Weights of a small mixture-of-experts language model, trained from scratch on English Wikipedia.
Size: 11 layers, 32.5M parameters.
Experts: 96 experts in each of 11 layers, 64 squared ReLU neurons an expert, a sigmoid router, a shared expert of 128 neurons.
Training: a variant of Adam for the experts, 550M tokens, 8387 steps.
Below are experts of layer 5 (counted from 0) of a mixture-of-experts language model. Rows are named up (a neuron's input weights, with its number) and show model dimensions 0-159. Each number is 128 + 32 x the weight over its row's rms, rounded and kept within 0 to 255. Numbers have three digits each.
Before each expert's rows: "gets" lists some tokens that make up at least twice as much of what it gets as of all text; "mostly gets" lists some tokens that are sent to it at least half of the time. This comes from a sample of Wikipedia text that the model never trained on. Tokens count by the router's weight.

# expert 10
gets: ".", "s.", "es.", ").", "a.", "\"."
mostly gets: "\".", "es.", "y.", "ation.", "ing.", "ed."
up0:130101127159132156103100119086151112200196144103148163140102133138125105131130104087180125182195122132096153175116129132107089081083024072139119124209145150115161102112150184091151137120151093091103173152134122136130093157094122113145130064115129150178134119163109128170100056122151122144113171080117074166107158107089193140102159072136110152138133134136115172138140083133128143129159137081123124041128078139124093140112133168091089083134143128133138110141130102162132096117216185

# expert 50
gets: "|", "-", " •", ":", "=", "″N"
mostly gets: " UTC+", " Phylum:", " Kingdom:", " zone:", " •", " Order:"
up0:139145143136097105102114205182164107123086099144106122125137157157100141151111138141153115180102135130112094125162135125138185098138065148084139075119171164190161111087127108097149141179035152126150118117178177094140113107099170142193144125112164153149104204138161114112160109128160140178104092073159135169133080150132135146111120183152136137152132125128125059158131049126145106157115097156099101109105085114069170090097110120161066110116151168167071114112139103094081157055129088

# expert 52
gets: "o", "a", "io", "é", "á", "as"
mostly gets: " José", "í", " Antonio", "ón", "ñ", " São"
up0:147082138142107179157079125179103096167092177122171117100143095135090109106086105143116133123179096124091152189101157118159113189194071090167112100133183163102130098131125174186151127119091079112087161118077110107147169141163165130116118103131141125129165151140191120127067190118125157139161106162071154151171118165099150090106110130080106113132088102138138147201081150108126111156129144175134148138168088095101126145109195176128143158186099135168140103159078150128098181134137203

# expert 48
gets: " in", " to", " for", " by", " on", " In"
mostly gets: " for", "For", " in", "To", " During", " throughout"
up0:123113094164146148140167096084093085157102161098124165120077106100096160141130161169165164137131113112118161137131085108138146157059108154154148097176130145128142064124115099093130123125146102125124138087138115119140059156064096110136134110201093062133142109163141102113144086110097057177085048025177136137135119148168164088117101139148164109161114122098146088122111133167094085184110154143138180113076102113067112126122134112098119098079126108174117091153133161170054174112121158

# expert 80
gets: " L", "L", " W", " R", "R", " J"
mostly gets: "-L", " (L", "L", " L", " \"L", " UN"
up0:161099115111156105104124115121167174083149158116106141136121131089116079116090152132137149106202191153113103167086166181077117180162108155154161153146118182125106203122116138121076186154152068112113095125140139099155091186118161077099125103139107094124143070149075157160166088121095081176130150128038147121099185148132104086141182119167145136195120092101150163119097083095183134156111072143112134073118118117128108091161171182105162149170076107133129123144147114139171148133134117

# expert 79
gets: "\n", "==", "-", "|", "===", "ase"
mostly gets: "Final", "esult", " Venue", " Platform", " Surface", "==R"
up0:125102142107172128196071150149169101163138109156106135136072100127052116154123191095133195127140137105109102174157167091129130164125096136143106101113179132127155151114125138133149149109088196114181140146061167154171118100157126114121178103105104114211140115146155167104178130148093146198111100168115187176108126122171150207178101133122087120147098137141132161104160103152122155149180072123124168141173127098144088129096110087136150133107157129196072101105103111063165137117147084

# expert 65
gets: " and", " or", " &", " but", " to", " /"
mostly gets: " and", " &", " or", " (and", " (or", " nor"
up0:177143143147109117136169088157134118110166053122198128133155097095135070122118136088155114100140174141143168149135118161112126150073138098131067128129101128196159100085116166141144120145210100061122060115188184133186086104132128135099152165167139184112166101127147113117198102115180094098141125138114106171083163091138126134111132180098134103049160117097151113157089100129128115093103085106125069105185130161070126125090084135132111089126136160150168162119158098147102123173131075

# expert 43
gets: "-", " |", "|", ";", " -", ":"
mostly gets: " titled", " entitled", " book,", ");", " Genus:", " album,"
up0:177114167097163117086117151080122099088208102160151106071084227134078211131095108119099110117136130130105105121118094144113088135153083175182087085161140182123135121086156092170136149120126146101111096126121112070177148132097132146137060074129108111106155176168129186119153094137144089141127114126155119115154132103165126127069185189116135144148100110180160211127155126078151112152110113131123144143177103139118112157115169149154180161090171142127096109113118093089149155185125153

# expert 46
gets: "e", "i", "le", "o", "ie", "ine"
mostly gets: " Arthropoda", "je", "ote", "pe", "te", "e"
up0:143124096153102126148149101139143130104151175102093126096166179139100093126098130168149083176156148106153097111170206161123153141108143202183111120115119185200134176110116145136159142113164134197131141211140124042143092141125109086100153191127106114157113109070162120141167126110086172072129125135141151139126094137138117106095152115138097082095139117104166118093101160161162060156101217147119122137192161055099168132098130162133134164134089168135133089091099150131159147157134098

# expert 84
gets: "-", " a", " new", " as", " former", " national"
mostly gets: " professional", "Senior", " Position:", " senior", " former", " Former"
up0:147093128178112179109190140087164136170079087082118116112133088188125123159167178148191152116173125115098122149151108147129128134097087148133194118111096151102158107063128163169119154095103139127141162157087133162124147171160132106130027069153105135149158079137129104141183085161155117141144112141131132150151120120105124113149117101084122174116116080135151120151030155096195097114153105130145111076087090152195108143160082142073117074164068097177115093104169104132121147128140133

# expert 39
gets: " of", " The", " the", " in", " for", " from"
mostly gets: " Your", " Our", "in'", " Genre:", " (The", " Best"
up0:165121211128144176150149141191162119173120120109107114148114136142078147119149071177131117067118163117150110110110164151125171097123116081153123087117117129099102111128102206142121187153212075104132140132123095130180153146083118096109151126106143165141091103091154074043099088147056135108135122111140126096132089158127141127125140122107175174154126150152124112053135141110088085141075157127097124111109076132153148164093127138125139080136184156098028126102104092134087181173120156

# expert 51
gets: "en", "s", "er", "es", "in", "ens"
mostly gets: "sen", "berg", " Peters", "wig", "agen", "kins"
up4:125157089116134120078132207146124074097090122151098118127075144106145168153158136134133167081128143129078188132111149151127081114151080149076108068150215175155173174092110094135137151132154165193109113139078112171133166146151082144160138133058089156159134100160186129116128136113156143138152154125166169146124065212149138119128150128051100140121157116118135111129171124120160114114162071109114145165122152170128152078132204118146188171154151083165124131133157116158099115188128134

# expert 53
gets: ",", " that", ".", " but", "s,", " where"
mostly gets: " However,", " because", " where", " later,", " result,", " although"
up0:171102118094084108133071156121164133136135127112100182163149161192060110135160102135140155151174101178107165148114099130143080171183105098152081166137177155113119150151098121102138148099138138106119150159170102108177131121141081166142096130175152154151127096178134139113095115096139134089162100164144098175088067074095216157156191116149118121098114124182183131177055114137153122106082144082095137107088151148157127117128087151203130106189151099138088175140114079150155126118083150

# expert 32
gets: " |", "′", " Country:", " United", " (C", " –"
mostly gets: " Country:", "′", " (/", "′0", " TKO", " (incumbent)"
up0:139112109171121125100068068172148130117163101153153094101130143143220153124164125165181160139173138190130154164166145072164136145152129121142069056104083113152067124189104148158139095172178086110100151156158086099202175167117092167127175153135101090134104121146133119090131073147148168133136095104189132134141188099101141149132114156130088108120198179158115127118118118161143109167131092167070114143171093190087134107147183109102142145134121160125126105118145096113146114120122184

# expert 73
gets: " the", " The", "The", " \"The", "the", " Royal"
mostly gets: " the", "The", " The"
up0:139073150117131140122152111143177154115123130130124133140157114118135120087106113091153076110106167105108090143112136119046104081072151143150127155124136096144101074104135070193100165191104149119179085119136110073170093064088104148073100106124126174107132141130154162133191137176118134094119145075145120094086137133147179156118143086147153187141100120101188087207106078178142123130147091152126124153120113100193081125075089111132183148134191152103079102155103105169125089192142111

# expert 9
gets: " of", " from", " to", " with", " by", " between"
mostly gets: " among", " between", " Among", " of", " from", " across"
up0:178160154095141112097025132137110099138069113089127145171160127149124085134093042100105149103141160126136095138122128185150115088142118107077154154151134118146125105083157071160082114139164113146093083133144124117179050160155107097125105091114179091170094149072115204073163099117149085122153140144148144086170106131127115165122197149206121149094119116103119141131121108126155152151084119199156100126090130149113176146076142154144075118170113116134111096110055111115127183120119119